Weights of a small mixture-of-experts language model, trained from scratch on English Wikipedia: 11 layers, 64 ReLU neurons an expert.
Below are experts of layer 5 (counted from 0) of a mixture-of-experts language model. Rows are named router (the router's row for the expert), up (a neuron's input weights, with its number), down (a neuron's output weights, with its number) and show model dimensions 0-255. Each number is 128 + 24 x the weight over its row's rms, rounded and kept within 0 to 255. Numbers have three digits each.
After each expert's rows: a language model's description of what the expert responds to. This comes from a sample of Wikipedia text that the model never trained on.

# expert 36
router:166135086099097108074117083123141139099107138155155151163154153112136110101143113108117103146140148115115132130154124114119101116122139107108157100100125103133085171138123179113141155158117101148136138156135130172089131150095126137106128145140163129164106094136101120132166148120154099087118100132138081127100121134149092128119102146148149147117091106112152113151092113141175133082147126102102132135101141156135141085115153118129072153110103118085110116163134124151117134134127107111167110118108171116106114131117131163133134116137118107122102123138079138091141156109112142103096085123112095110142076113143145124171148114126112116091128122148155131143167120136100133210143097122161084158101094154136115163134121133115145151122173148106125092125179123152137138160186113
up1:114115149148135108137164180146128129123124104083120146182138141116123132148136172133118116130152112149115119122134146120117130155128148091114134129071126094083132153120127143142143152108106112097127153157172088173092113150127167123106087114144146100129132090144080094103118094156132144071141145123139155158142112122111121151087048102132135154130110093129125112103138122132108153126181137086121090117139134119134132113134134144117151149121136143126101083163121129119135120184150125145116097162151095157169158149146154148085148105162124126130079139109124108104144124068150144116157154134155151068081116124119110131140143121136123090128137128149115121198119153121134155125124087143091135117120110182159076149099126111130150140127098145105129089130151126147129134146114103
down1:148110123114162134124139122087125125123068121155112141164107114115111115136157149127136148120163134122172132133132142125158122145112153142141053104120117156151121160159108118132121161117115108077131131068138139134143189122123112117146111125089102134113113128097131104154133160136096135168142111126126161132126090156113150126130113136083099125139155109179137137125110114147121102168099147100167123109154130098179115140129139121119099143130134134126106122130127089092129142128173162112154129104132163182178119139097082134150124113166157103187130144128112104107138126115070110122124113180128105186143127133133181124137112138132054126115106167120119100138067140127094146107139149160160133116133139149091134094139148127157139136126109131133123148106178179094129144152128121
It responds to: Dashes, hyphens, slashes and commas between numbers or compound parts, as in 2009–10, two-month, Under-18, 16–21 cm.

# expert 33
router:169126117110099150141142109136155136160149147140154101153159114119180113101134107107087100151150139108109115130148129097144096102137103114142142131104172097154126094159101149098140135145136115152133154139035132098112108150106106145128097143158153134147118108106111111144092159095101093102148097109121144109096122096135120076126138140146155155132108120105132148078133107149194131143151115116103122140095135148124183104098149096106096163109164102135110110145110109138102142140157120157165091129159133127209099152100132085127146099122098112096103144136116153104157148109116139158100128139118100114147182114157140140138146121152098110120106144146157152149141080151107149162122105106144138093118131144150099144113098100120146144117095154122146086109112150127141144146149131
up0:108096143128136114129136142114126142144095082157176138102098117161175139131135099092141087132133126148141107150140096090134128132116119125108098153129117159159143116114104087101144147162132137123134112121115136139116141110150124128089133141163122149117110104133137146103116124100115151121138127194099106117110159099178115127103137135123097151172138110104161148131151108121164176118117119121117133184117101104079093132126169165116164130134098133118144156160065121167158111159135151138177079132105152130144075159095130113072166105133082087097124141124111126137120085167076127135148084133107125126141138121155102135123133121151150130113132141111127103142111105097110174166204096134102119121126124127155142138135151089120180122159120120134102100101151140125130160126135125
down0:148155140121116109148095136124128130155162187108105118129121093089108118106149164125153121106124096154102135134151144133111163105119103101129138131082129104104149158145106080119109133109110129106204097131155112148128137133174146133123133155116150120109143149110124132141119111108068117140158152118138109095149079153153139176119111131114109118123135083087096086145104141172124095121123139136123131086145102131135122142150129105166098132155094119124103097123109123167150152145117120148106096071146171143042128134086136138124127103138144115118157122123137154112117113129074107121105133103114138126105125088192109123125111136117116090091127121164163107146145105103119082114145139141111152116150115095080124141121125119133136130087102185151105091138145158167129092117129105
It responds to: Nouns about music, film, games and shows in reviews and discographies, such as pop, game, performance, horrorcore, movie.

# expert 28
router:107122120114144087183161083121168150114124128136125095143155137147131101123126113106124114137129149119104118113132140114132098105144153106180145079104193116182136065153113181110140140151130115144151144134178119106126097138117128122126131144144150120144094147102120094147105181110102105116138114096134126113164099103128105148134108145141147148110122094113141133142140108150176156166153113115093118140136132158123099109121145118116193143103183119139116106174091110131117148157071109158131109105133095143179111141109151182062133106169110163164115135133134150110139136104091141091122122149114107110145101108142123145129133125141117102108117142142140151158096119152113153087092111107149109106113100136138091140155115115107147161109116148119130111133110162169172148150138155
up2:141099111104101110133090177124138121123106097154145141110149168143116114100137107135091143128114164114113131117152138117147138115128128086115206164124156129096107123181092134098179121115119115101137190150109103155159128088124086144145106114171134162122080116141149072136156149066128107126127154090099134127127128103134124121157082140139156109139141140090124155105139118114141100132078147064148129164141131138111168111152116123116166153101113111114122119161117149146144092140121128106120112128101102114109147125088140107137147137119110131157138142153147120151184127122078153124103103129106150067112117142147131169147104135097101143108116134149154139126107138152094145134086104094147128139117111149132157166113128088120163152122141097133138126108094180126154164130112142
down2:107160112124164089143101118177169111106146157095121166123112128111149151120089145125137111134113101146110053159138129143111129127149117155112155169136119150071110132102120126119177151127132123167148105149135075121140147112137105133128126140169136129156131132159113142170139135143155126106121130148160117105161125124122129138133113112139137089166113194099117158093140146129136121134122131151136165092114117096170086071131123139121109127154142117153123140146157154134121156121097185121127114137143088114108128144118136088142088164105097097102206137100124094152147125155162119156146105153172111136136124091137139150119129104086177111109141109112138092143151151151148133096164107099131141118140118149113154119105160135184136070121137122124123131145117081145107134136168105
It responds to: Sentence-opening words and subjects in narrative prose, such as The, He, Despite, Although, and also or stated after a name.

# expert 37
router:163110113125125142140135159122167141120129088146112105149126154173156118097135095106106113138135155111103117102157156114135096106140138103129152151118097108138105146148123108104141149150126099147148152144097116133123099141110098139145113150142144111149100131138102113150107081103187098113136109115109141107176112105135169150140135171147148143128112101118151153099182104137148150090127114097087129152139124155109122126113155151112165149111095105151129107169132104145121149135134109092182109110159127121181103161100152126113145096043108125071114137130169141069137111115112144144111115205106108099126158107146134146124136104152108152113110084139139149141124109154121153087112105099162121156092123158142110148118108124104132142110125156108143110152170136147150156152073132
up5:126128135132137119135123133107145127113098146145147106150137110161145102099086091057094128141137165128124136161150148129115125137096135065090133150105162096090157101099126121124155164118141097185159123133129079120128096149065112163092127126126132111164116131087101114106123126137135171095117127127149131105100062160107120104139105124113144162141107087123173119091154098108153117110104116125134093141102112154124126095123148131155131132121144123164092102146144143149135107146149136108105162127124116146153098131124133138086153155118067092105136128171113146099131097113140148087133120095137127103092158149146120111128107122139132128113113112154142111144138130139100128178135095117161142111066124115129177121114134143085120165122111139138149123106123162156116207147097140
down5:105124167125163150123089166164157114119091149127169113113130120145095159114163188157170092097096134126119126113090129110156154168137165139158102151167124144156143150102094153139119106117119134208123067121135139124139117117116161127138087109140102099139115164124139118102115159086149119151162111109133130139148112112143145151141170184082155078126103123120121156114103148152175135149165110173126111142116131101102087133161130114116157137126137140128139124138168119124154150111081110124112171118133134150094112128130139136148143149113163102118145090108125145130135103109125108129144124105134132177158107133123123074119110105157177121109093145120071126105096118137123103117132103112138148117141076102139130163098151154143160101166130112126115150136129149128116107166118147
It responds to: Nearly all commas, in prose after introductory clauses and in numbers like 3,254, plus rare words like political, money, trip.

# expert 41
router:089106107090115153140146132112143166111151129144107169132141132125137111176102079115113123134116145113107099096142137115156090104123153112117127202106129108137084111115148109126139120162141100140157129118083200142099122139123100127119123136151147102148097086074111126135110130153139123098149113086126134094138135123165148159141146155146152141130119122066120152105114113146118148159153102103104064125142139142131136130095137167125115138106153099150122123121107101177121133147111105121102129115098145143116123155124153173115157116072110133097119128151146129168143120114105145080111108094109127101144144133139133152065136122145105166121109098132152139137134110147084135086138114130151127041098184131146097125111108122086134152119093140112137117142170140130149130133098149
up0:106094160133132123141145112120124141122123087115096139161124113172133141105097176145084136143125123137121123080112102112128144138123140125146200157114112118192163119113117120154148116119076127188113155160108114156096127095147087148095143120169127092135081142120108116131099149136114100092199111120107100090133138112173104178146154157139165115120096158112164109170102106138107131111120098132112140106125124139089165125111122147108108126109147131092159099169116137117121148150166147116133164131117118078138140102161118124124121122099097113114103125117124119136133159123112130103126076085127131106106184161158151171076148081141136132129101121143129127090127134127092149087158130104127122137153144127139091164118125104102132137142121128114113094096127139120113117130141095
down0:150115112159092133154118141092188169152106108138117117116141143126145127138149081097121102091158101101096160105136114128130147114115083083101114117137121110153090089075107107175150122146161166176091125132074134127117105136103093155132139083178095126131110128135128131127122170114151128144118113143108155118169096151124137155131155114144166171165191104133119159138147121117131153093120104165171156139170087160153140146116148126104152080135114132151107116093142129106121112117094102148123155133131124115129136131145119124134134112104120134122140151124153096131163136103080126124111144114076125122140146181094115125111095125114102174119112162109087118139159165167125110083106121123118135152114168118123128105141154095110159144124151126132101145110129089171142147134124124
It responds to: Wikipedia section heading words after == such as Species, History, Bibliography, See also, plus superlatives like first, largest, worst.

# expert 0
router:125153113106107185120093170142136153122093147153146151157145126106082111117120107098094111163158150112120157092155139112142122114108131105126149240108138112097124135158104166117160133144156107155148143142146111118111111140094115145109147148142131155151112130109103110143100111140113121113143107105117142108140109103172137164147118144159145150104106136115139134172131120139165101119151109111111145149091120152116112109102153130103082155121120108158112103142143106144109138150176106139143116095187143177108110161112140102188143111159122113148098139140155137126150133110105141128105103114125107104125182099143096141128138107151106150109114052143143154132133133157100159179138120111163091175112154131159091144128112117120158145097126144105153111124156146104160129151117113
up3:151123139080141149093100119109139101119099159101148160139125127092150147132137141108071153140159141111130105100117197111101090152149112133145178185131137137133110123149087129121155151141129110161122122133090140148147128128116136174139125130175119125133137105120108111120143116103121127103150146131101107109138128102118115137133147117171095134071079095143149107118143136145099153088145122120122139102107099101094144124094162159148108155094142139151082132153113146133093168118183088103152121101122106148150111114101162160116184123163113113131127178133108150115160160087129124099136140094114083113149124115174081134131086134163108095098107142124133140151140119127109099132150112132124139105131136159109106136131137084122133142111089186139171088104136088130128123147094123
down3:132096162109131129128166093093092139099118154143138107145145129081117113131158123150109094113106102162083088099129130107164085171114122137112081155144143108118137131130182142106171142159121152126132131125116140140080115149137133136106140098160134116125144141128101136064168173126125131134138145114126133114196141117170156158142136146166145126143128095102132146130113096122110130136089132173114159159172085110147185119136166166133140166086142148136115123115083081146127115121154153076157115155151114142165154111134135160118106120095145094145133104114121162105138141139098144158121101125122141117145157096132146165103125142142135164090097110150132134092125149133089073168126122109141138095105142124125162121147145124074122163136169117106149119133132127111132153133122095
It responds to: The word "and" joining the last item of a list, especially places in species ranges, plus spatial prepositions like around, across, near.

# expert 23
router:116133107102138159170097126118157160153120125136129131147145133134154106147116113103103104146144149112111122132153153109126100116139132105144151100113098117098131123147106120099147148156138105156156138162133199130108097137086114159130143152152154095151104139084099101154137136110121128102144111113120112098154088116137213123111112147155149147090106127112145136073093110154134132139158100100105129140127152149112190100108145130097090147116106106183109109163110114133097150151064100152130105105118100126173116144104148157119151104091104091099116132152105150079153126104115159145098125100110117099134117105133113143117139129151097131107114127143151149128114119146102160073100101113150154111104148147152131146140107100095148163098155142107142111135081150153138157140069147
up2:127102157108109163148154139116126130128135124142102134074139143118165108152142112138099111132129108119134172140122111130125124134095160137126136128093137158152121108151107158142155138083110115122184105160121102169121076168103106109142115125132139155139107109124124115140168115135103133137133144141074057133094128098191154094092137142095212129077142123139146148118135087099131144118141114114153122093098116130112119105114114102093167107061138098137104144176121116150117136094112122148124105097121151131162160159109136156145121119108135175108135114127128132152136165136127101079115142132121108126154133095123150112101123153139136122137094143140165164126116133105080118112140106111148171127088135142129127159106112138136114106146073195124119155105131111124145130187124104
down2:137131164109141123139130193128135080104157106102115129141120123110202126115080113101121117188116133093139123143152097158129133163064180162141143141136102144134164119116112121076109130095140101169141124146141117137132136100121097147141165148116164144146155122114117150167105098140117129068181187134126120123133076162139134115143076103097119119124117111139118152143145122123139164133144126119133140156092166130106149108098130164132101149106087113159152096127117136075107114140141184169166142135151154133133110114143168158106094127084123122125113112132140114132111154128142135141093128098157126133100143103111114138118159115157110147173119114110133118188155159135128140142077136110137121150069150168120140148111122117130111114126125144122113122133096115153136121154160130
It responds to: Words after is, was, of or as: mostly the, plus no, another, some, several, present, and Un- opening foreign names.

# expert 16
router:111136130111109138135111102139151152106137160129120109166154153118106094134133112118109114136113138111086143140149152123134098107146097104099143120112157110122183101143109099099158148140153107144153147159155117168102103127125118122116168138154140111145128155169111087143146152113155124124153122112134182108080093099158127107203117151144153144139105127102149155167108118145159096120147083114111139165124091173089085126099146155111110154108126120154096113158140107159106138136095114171114105119101146168107119157110153158092150124187114099080094147127108141084147119104125142153113112101150107119137114114142136142084131096142106147107090091130131135179166144155106167135061098102138107127109134158152128143123101119108144140109145133102123114129167153169149147142140116
up1:093146146124095104100099088104137138103108155087132101153142120115139119134100128095124128139086113093169140135149152089099094152129130091145145131087139120149150141148091101169176113119105125128145117134150129126143130142149097158110150145124139199121115122118114132106069150147155098111209100133133138111166123169142149147153129112111146120160154126154132116124095137113164145107125119117102103098131114127138113123140119127157149145104136140157110132149163100106127119130155112126183119120103107150196142142163108113124149147131143125141136132139162157123157155134108152092126154115133118140159175082164118090116144159142136140098104151133137104110135142195069147128109114141143110088091123112154113132140127076125149090146158129131175106110093106149147126146172083
down1:128147120084142122112156129183116090070148157100113136134141143155141145146117092129074097105107130157150125126107153129202119126141153123114127110095120156140148118166121137103109103149120111138099097168147155154084096109174118150149166131132142088061126115129122096137129118167128160131146121109138149096111123135110138138125144129127136111088117148194125161107107149125102128148083115115123146169137160077144133121132156181130150132174158137099140143110131124117112103134121136107098160064124146123131094147138121152107122143123137160084100113154094131114127148093142107133154099157068138156126104144147157108107109151157112132117108109143110134145116124089100174071167136102127169152154135119150138112130131120107103135142128121140089120113162154127122121113111180
It responds to: Numbers in table cells and sports or election statistics (22, 11, 53.04), and the word or in alternative names inside parentheses.

# expert 60
router:095133113117107093108121060098142135178116122147147112108144143120134103084144121115104098131125136106106173108135140101128103113117134109172147094107181108127146133157107210122147143134124121152140154156130166131118110152111122142117115150155152141141107110122106097163173096097110094099163108116080117121093125108151106118096098147152144162127111167119157151135082118146086093103138107108102103150130111147140161129111139163114126144097096099150109106169120117141111146138174128095161106109161126043137098159112141136100168104087114130110112167133124146134141161117115148132120131132158119109142124115137113149144144125140106115108128171138148140140131140148113153085116105119134075147114153127146100161114104086113153129116203143112137109116138144130155147161137131
up1:144131113133130161175110127119137127155154103121170087119141128148116099091169123164150123121121153147172106120132097100135143126111198147099108138165125158100092117118151129130150153117136146171154143088161140138146101147142081154091102153111147121117084140097125122094099110144142124148170118172112148130126123049130115126129082121127117158118138143138112106134106137158132124071120098108093125108121095121103146073127125071148123116104105133169166122137116153122135151136110122106114052138141115111149140144137122106115159122120141112072142091123172149148136139154138115166124128108129117111137088139143134121125107128153121142122093118146171134134089151135136114125061155134143135138094119183087142110130137157125197147119151142139153143138138106112135160137121106
down1:176167169111116179156167141088122131167114157147100179142154126142123125129127113115080137096104149135145145112130116136133129135141099185120119121100097103148096078126114117164140154129142122139142090124121113141137123126160116131144133099122141119140148130098109143123125127073126165114175124115131116148182118165124084121132151141135162151140117103117152158161149115127131134143150155100127121122131119116132147088074141129114106106085142116126103099088143156160152144110178145142103149142113163092142113093093126224124094106129154088145118115137170124111119139139145114145126114126154109147121135124123173121156136150155103104144155116166093117143126135133076104152062133119113147132133132111153145187147097138155128136139157145153116176120115172150122129170146128
It responds to: Hyphens starting bulleted lines in lists, such as career entries or image captions, plus = markers and word pieces with accented letters.

# expert 62
router:128128106097109090109148094057156148095114136152121114138167135136095116113100079113097123148146143111110159132143139091162101104121080111155152097115154116099129133146118116111155132148133108137148144142123127089100101147107116163118151158157144084143095125147099103137089164149122118095130119104116104109136093119155098141193108151133143159096108113110148134089137094154144132133144111104113122123114131155093122122102155125113136137099144118155118115143111118140079144136155108160174110098068136087157108145110169152132155116132123106156097127159088134147142146111106159109115126189101113099121111105155127136176136106135098142119107133157141144146169109146119147157115098107151112065107067161141113155137121118094136146102094136107140113176118161115150150154119132
up2:154130134094145122093149127184137142134131110107164138171142135177122136072095135143112145155101157088105125105148161113122123104180128117128112152129136119181155152126113169090123174101135127131174118094111137166132046118094110143123118152179146138154078134156114120144111109116148129145114124136166107086116151106133119179153124150158136151116107090100142113118099130133139175145139145128102115125075091121161135124101140145112118141116140126105112126113107129113121139118173083155142116128113100125155096116142146119096107151109117129160110157095144167100127124125131112096123153115113123117181138136119136116126164114115158166139060101153137103150113113111101116108085104114147094145143134133178103120120117098141132096107156119126104165107100126147159132137091083
down2:110124153127114153152100131123115123096104142130073122140156176159159111116119138116119077152156082104092139102111182152153122138123116156125115141134127158126123152162151148173106154110135120145144148109147145134176158137127121141120133139138121124117153169128130151092079122114124187099133157134120161128117154164116078094117140109118144123140112155146104162091158109109115124078131141157164135113127113143132146121168134141136118127132119160124116131125145160096104126138101113110134103138115173099129134119165099141107128161152133198170112129146097090111118105124160117167121167082099097109160110133104100131113161121120133124123107176146171146096109102170158114111139157139130137145087136117157093128169150107109127086090140114095170122117115118064109081144138155
It responds to: The article "the/The" and "its", plus adjectives like new, high, original, after prepositions or at sentence starts.

# expert 7
router:161143134113139161113108080181170135156106163147093114136127132130094104129126095118110108152097155113084131154143125112139104127145177108113142140101143112144095106152118173113142160147149100145130151141154108102133113145117110130110139142149148059150098153142110105138091104085116095113120104106106090105130095104130097149136081139161146143137100131116135148190137108153178133124149122118098109148142099151138086111113153128116123158124157119129134107151105109171115140139092107141101132117174147099139110134125146180105142109196113154136102146139145138160153120113093122136116068133118106116119200119153141155148169114158126147111105153146147142158123143145088171100141094103128106161108153117132108161112127144121138161122101148103140107159127174132149163136152133
up1:139155161109147112103176123143116119127124140140106166097130142152126116101083105123169125116137137110108124139136157137128093098154141128135130140097067131125110153171168140135158125130141107174129155131158132162142143126112087135137130105145072158115150128165118098125100088124100155148126142092127113095158117067112128140129118145113140147124118130097127200103133134121169130156129126050103136136131069117138082131090163129125152148072091145137098156126082136126144160112144140106083134148135156130123143130149144191139102101143110132098089109123116125101147117103123077134141135128137102128147147133162108131105093137126125113164149068136155134151136073129117142139138099120101152099132119149111126166117107159115126149153118127115117133126117107113127208119095141
down1:122101080131129094149132121160131121096117108111133163125166105159106115113114072111131100086126147157134150115184105194107145129158104112147113105149165149077138167134204154138101127144110184097114144147122085147120128111099129126110154140189072126147142169114094140145173141101113098139124151103129166156117119133133122083117146122120145123114115127127079142145139158080135090140137133137125133098134176109131126143128096105101130114103141066144115118124144123122093127115145142112144141145094134171162165115139136128127125084133150110128136155151194145110147164096159130103145097130140129134140124144148141125137108111103157088124138127151141103113147114119113119119106149100127140120108114157187105135102119132140123137124100160102137086125107119163095146082119131
It responds to: Digit tokens and numbers in tables and lists, such as scores, ISBNs, vote counts and times, e.g. 8-6, 978-…-6, 3,731.

# expert 52
router:099098121113110136137091129165115143171142157148169153122141123110115114096139129108095080151134138103114142104143130106131119099128129114104149159116134111151080123146105123104147164128165103148146151124142091093121113153106108146124111167135147152150099097148110112140093077126166117123148111120138094115105132100157070090098148169146135122089108140127135156152121100148113102112154115115114071168085148136104140134092159165119075150109090122084119101129129112144119160173158119136110139110191146143135113135106142136150155106126103162184114145120102155131142140124129115149098170142113108128137190115138112120149155091146117136104121128134157151132119115133114151196143100102131116166110210145151116132117122083120145150115095145116143103141115141097131161146139126
up0:132138102109139127123167176136183127143167137098159116137133109152124125166119127118120080127140173112091121125178146102126087105130154119136132141110186090135124137107135163092140141151141132149163150180151098120123102099129081123129109163135171109150132118112126089135118100169076137104139141121128142122122132116121135094121091187123179112172098139115160152138129137147137104117137077134128124147098125191154110129091130088137164086126128078144107150117096092124095102123149068133106125111117103132128116100125108124104143126132098127131128138154190102120136121125156157146115100139129111125125145105142116124124164117130126128132148128083127126157184096118140151147124145120123125102088170151100140141167166095110112145102140127107113059152121172147118128136146115
down0:141123135115102130142130076143118133128131126125106096140170068114104118156123138130173129131104158126102120136119116117085164132160088143064113119136106164080165127093123115097165110132125127110110113114167123129108156114124140125141136149118101109106077114152147112080144088126120173166098141128146135139146124092143129112105138125140096085086076192148109133140158133162112123115163150128104085123137136126110164114166145145133170112122079112113081150132111127148148116111163134159126122138145152121118131113122109176127094115168131125105137107129137121119114137143111117123106087128096103168128154144088125099119139141084195170101120105114118122153124111116126136143159120060103163149110128093157133079182155150133131124155098138155136135158112120114138157143107150
It responds to: Country, state and city names ending a location, often in infobox Location lines, such as Australia, England, New York, Mexico.

# expert 19
router:146130108114116163105159104152142154180139147139132114143131173149148109107106113102090099150141142115102143153139137107131101102092123102079153144108147113099107120145114128113147138149159106143151156145053170166101123143107116151105158152170135139145096137157106107147142127113161102109135112114141128110084159117159153073100120133153144141100117150119139149199079119150128159085149105103108132153167157141123140108114153136105086140109109104118122105136114114143082154145129118163171109114098136145136121149113159165106142117075103108091116120152084134175151148117116143119105130142107100124138126120152138145111147122156111148120124113143155138139147071149113144133118122100165096100105153163149115161133107104108170148097184150112155113095137146141152152154112156
up0:110102126088153132108155190100144141118187156172076092153148156084137131136112152128099146130128154177147202155147173126144074105126137112134154116128097094107121157121163143129139125115142142141166142114124196131083148134097136098143155109144154154151119107112131113097166101104081128159132097102120124151132111123150127152117093146124117133164118156131150160117102103112121097112099117150096092163130125109135163102108175121112127143131113108135127124121103143140132138138158141094113117113137096137133098136136122104143117081075142140139137154110129095135117146098090118122142132117114123122098178141102157096086113120145128164113147119144106104149154109131129152115127152141155116128122126144166134126085144111125099137100110126110183154168150173153145105178124093
down0:116103109143100093119115105140133125127094136118135100133119148177102177149143129146122119124148103157124123109153144080128152122131153133154108105161160140079119104139126196110130140098144175157131078097091122121163123116096097153099134143113130128129130147090167166118095151141135133142124176171116099131112136124122146111132115149117127133123109151184180092127123101120145124085129104108130119148113096171095139129143117153167151149159136101140083076143132130099151134115116152123134114112145142126114163100156141094104139156154129143149079159122115091127165096165143130134094113132112174124109149184142173168095132139127133103147107168144142111142116165124122151159103103115073136156099143110104124102135142095143104132122184116127140140147104137119094123067151126
It responds to: Years in career spans and sports tables, like 2022–2026 or 1954–1955, plus play words like matches, plays, show, and team or place names.

# expert 63
router:074110097103106139119144116131144138127125136159115158148152133093115111126129104118095113151130151109127187142160157103140120094144135106113152149107115093133148114151105144100163150158151103142145153151123161100093104157094105150148096148129132176148120118100107124129150170076126124102140110107100100100092094112146121078112144158148134149100105156127150144145162107157125122094144117093105139152167138149112175104122161134115157148110124097136117113149117108158091153141173109112171119103136126138119114165098157135137155111107113147076098176142189150140157144112086164109094097157123111102143155091159122144093146126161091119096098140133137160142116149146119135064123117108139083125116131131158106146141105102110152149104080142115129113155133137151141152146095112
up0:134098145108127149166119163150168105138129113141100168118110144138125107128146153119124114114076158142126141132127131126148078083120150136154124146137139123138087139152105097088097151157124160138109197111110139092147091117160128144134106163146141133113132104117107129113160154123123143135159136101149178128108118113139099156135130130118150128129121129119113101067169153167158112164138135127137159111143106126071148105124154119052144125130162120148083087115110154162091107155102150124075130113055115120118091119105110167119129136147114121147147159141139170094148174128112152151130107086111108113145137140161101142126120072157144106127125129121134135089133149123102149122148101130145102101129115165143116160158102150118115117117073155107127142117103179148120166123094114
down0:123172069121136097124102128099150167144128108096153156112137118114138100145064134098071109109098123094132144144117076107109144179145100088139133106150126138136101076100139152152137103170133163105125114151098115118096121154141121116141125123141127132126096131106131114109099122139110171170124163131151136133145106107121118101152102131146107091087156144128152131127173131129174124123161162109111165109098140179148134133098136137099133154155126152158158105170143110125089147087110132086173132140137127106122108101109127118109132100147194126127095125132124133138137098134111091065159134137118150118142127136150102119154104148114148167109097118124162087125108145128108153104093105149151157175131141126118169119118136121145146146102131098168101127169164138119100101153100146
It responds to: Labels and subjects in infobox lists and taxonomy entries, such as Binomial name, Coordinates, Country, LC Class, and the pronoun it.

# expert 47
router:153127115104125135136125115141126136128105149139140085112121118116136112096137130114090093144154142112083149105138148102102127094096160109107140154107108125114099154141124073117137160131147097140136141164117166114088105161097111145114116146137157174143122098109105139137122075106153107113158113091120100100157157118130166149066130148140139128076093122095145153138101101134048138108142096127103111149099141155117170121135153135092155138095104108129106125153142127149098150149098114116158099097109147101086120129111152172129151114065114113113116138160131142094141155112103146127104148083095094115138112121167101165088142148158113149109120093151147137144101118134108146068099118103142107136109176140135097154159095109118159150105157146112140107119119153132143163149100128
up1:124136095125140167131115122131107151136135131127152180121086151129139100138124090124145142141115129167133126124097118127117119134138095086113167165108166114138141152123126116126110165102107101155127153132128152096111100177131112144171116129150166146177076147162090121190130132162118152098140131145138128084168126142153146137142121162181138140129100129093110131113110132156108095144114143108086146113113105164128142122084115133077137178083137131118128099133083118117135167102125117176098150127100156111096136120116127144125111106131113119094131139143183139102176132150111142117114139171131130140139162071125112116097194147120137134094087124138119140116146124145120132109112096084140104163079098105147144150092139132183132137142134143102140115091115144156102117077148118
down1:145144126122110127127097176126140130129130103152149120124140126154077117120126155086130098118150134146135098115122105132122109129133133126137105110102178102138110135149167107090109151165144141113132099162123122137195146127158118134142164094109141113133095095187129109118122123133077143093155116117110110152145142121092145129114155136131049173179147136156094096131150079146110095107112162155133114128111139154116104126140109109118118104164143100102138137118169170133123174135112116125148154130168143155119154129132140122138144128060086159145107115084131155095093098139118118134146149106118163150121113171116152128109178163153137102131135114145100135102130096132099119157092162156162116137109114107111155092082070172157099108142116133154101132117147148113141128101107137
It responds to: Pipes opening table rows and hyphens opening bullet lines, especially election result rows, plus infobox labels like Spouse, Website, Genus.

# expert 31
router:108121113107095131127160153096132134175099124125132092171153116121143103122123100106115103146163142102108115130155146114124113130130128117136152144104107104109155163155114163102146148149164106157137152159083118133094113149107103142104089154148143133140089143152114122157128154058111101107143099110122123094118109105145204154090136157147140173109100118110156138110074104153113089137132100089102115161177159140112127113125157115102097142115135101189114103156159110155115155151100113139137107113158103120155100143119145155129163104064114171112117124152108149181149163113116133123100133187117107119134148115145127132135152124135101142106091104149154155138110134144111145093140124111170114123104160154145111148141114098095160144117135161109147100151103143146152143142110108
up1:152128161108133131155147123116141148130085093158165131124122148111154106163130115091115107150136134092133149108142160140099136139123142076131171178082147105156157136124127121169119119148151135170129108171140123152104075123108089120123118162134177137114116112108143119133168149162123104116162128127100121094136126129147130128145086167179160140127063148149151129141157099152166106119105093115121133131122085104148157143130148119145152129163157098128089110122135090153101114169156129124113136137113126114125103097074130120143148158133115110149130130121139124114164128101125128168122080108083155121129104142142132116184163101190120166100143132142138134202186117122151105166101131102118147098126099139147145165113123106128113122114125145144147092123159157116124105087126127
down1:130157060131155115110090152096158096120110151133147134109082136095128083119138139116142102122124146137149151165092121164067122171117127122176128102144125151145092125151117141118115140135114152096153169123104165127093153111145150136111108139143133109131110138155103145102133084145140128108122117137125120175142105193123106120146146141162097143189143137154156107129182118123100122140129144205163110135062149182158130185129117122090110104123126124128145140121120144094157090148109109157101150095131160151123092127141114116109153109129112121147081133156137105120124142089140128146163134121129130128096114110158156139105131150168173149106175126105111180116118158139110110161154147152097104130144154139154140122096130156114130117130140154112149158117132152135121146102143126
It responds to: Commas after author names in taxonomic lists (LeConte, 1876), first letters or syllables of species and medical words, and math symbols.

# expert 18
router:154103098099121155212114120118145143168147107127156175128155116136170117116144136113109109136145124100131162124136128096121113124138118124132161170108146124149180097167121121093148153134128110157140137137157082148110083136123104140147142154142151147139109141162115115149118195150126104113154113116124065122077123118166148111119131142149146125090099111103146150044127109146143112147153115105105145144098154140124121119107145137094098153112145098108091107182118122153089155134110109162137101113152094131179110149108163132081161106129113093095106145119077154087147140123111142113135129137135102111151140115153120143108141103152113146120114094155154147142116145131115136106105106117143149159111139131156101160138109109122163156101107136113148103092128163143166138149146085
up0:087153112141144153136113151095110145116113126107104167139170127150139143156082118135137109080136137066154159153085107082146138111165172120117146176081136131094148124135124136131152117141122145128139103132163103109087112141158100125124160131105122131157113148116112123126099123136102092121160132153154106127138156156117153142116115176136133139175158103111086114157119178130145114100135112107135186149110168128110120120101120136149139108108118157101146143140132118119139112108143110166163115125140114142144127127119184091120127073104056110144103166098134175126126094136124140140142145153125101141133162141169141142147092134139081126102133094109169164116115173148149111146109104108106144071152116133100129176143118123123185169119125103138124139098104153161123137117137139
down0:116118136081125137144159086121112097152123159166116178164123118115151142069146127081151122142124140114150116148147151140119123135159140148079164127114108096106144122135142142137126121126108106110116149141113126137109119178084136137117146095132142117128159084150121157124111064137155116143108159110150095143084114124157138143157101147099116110126133128126159164148148112136147124118076135132120148124113135089151160122118147152163110188161118122176151141131131131076120165132138159105165134124123139131095096112105131140132173149148151141151106166174133100136153131149119181148121120173128150127103069091144113146121165096100123121136127148148116152144128132130048139113120092124113110115136153151134139139107124120143109050146104136128154152175129129164178144097104133
It responds to: The main verb right after a sentence's subject, mostly is, was, are, plus served, include, written, received.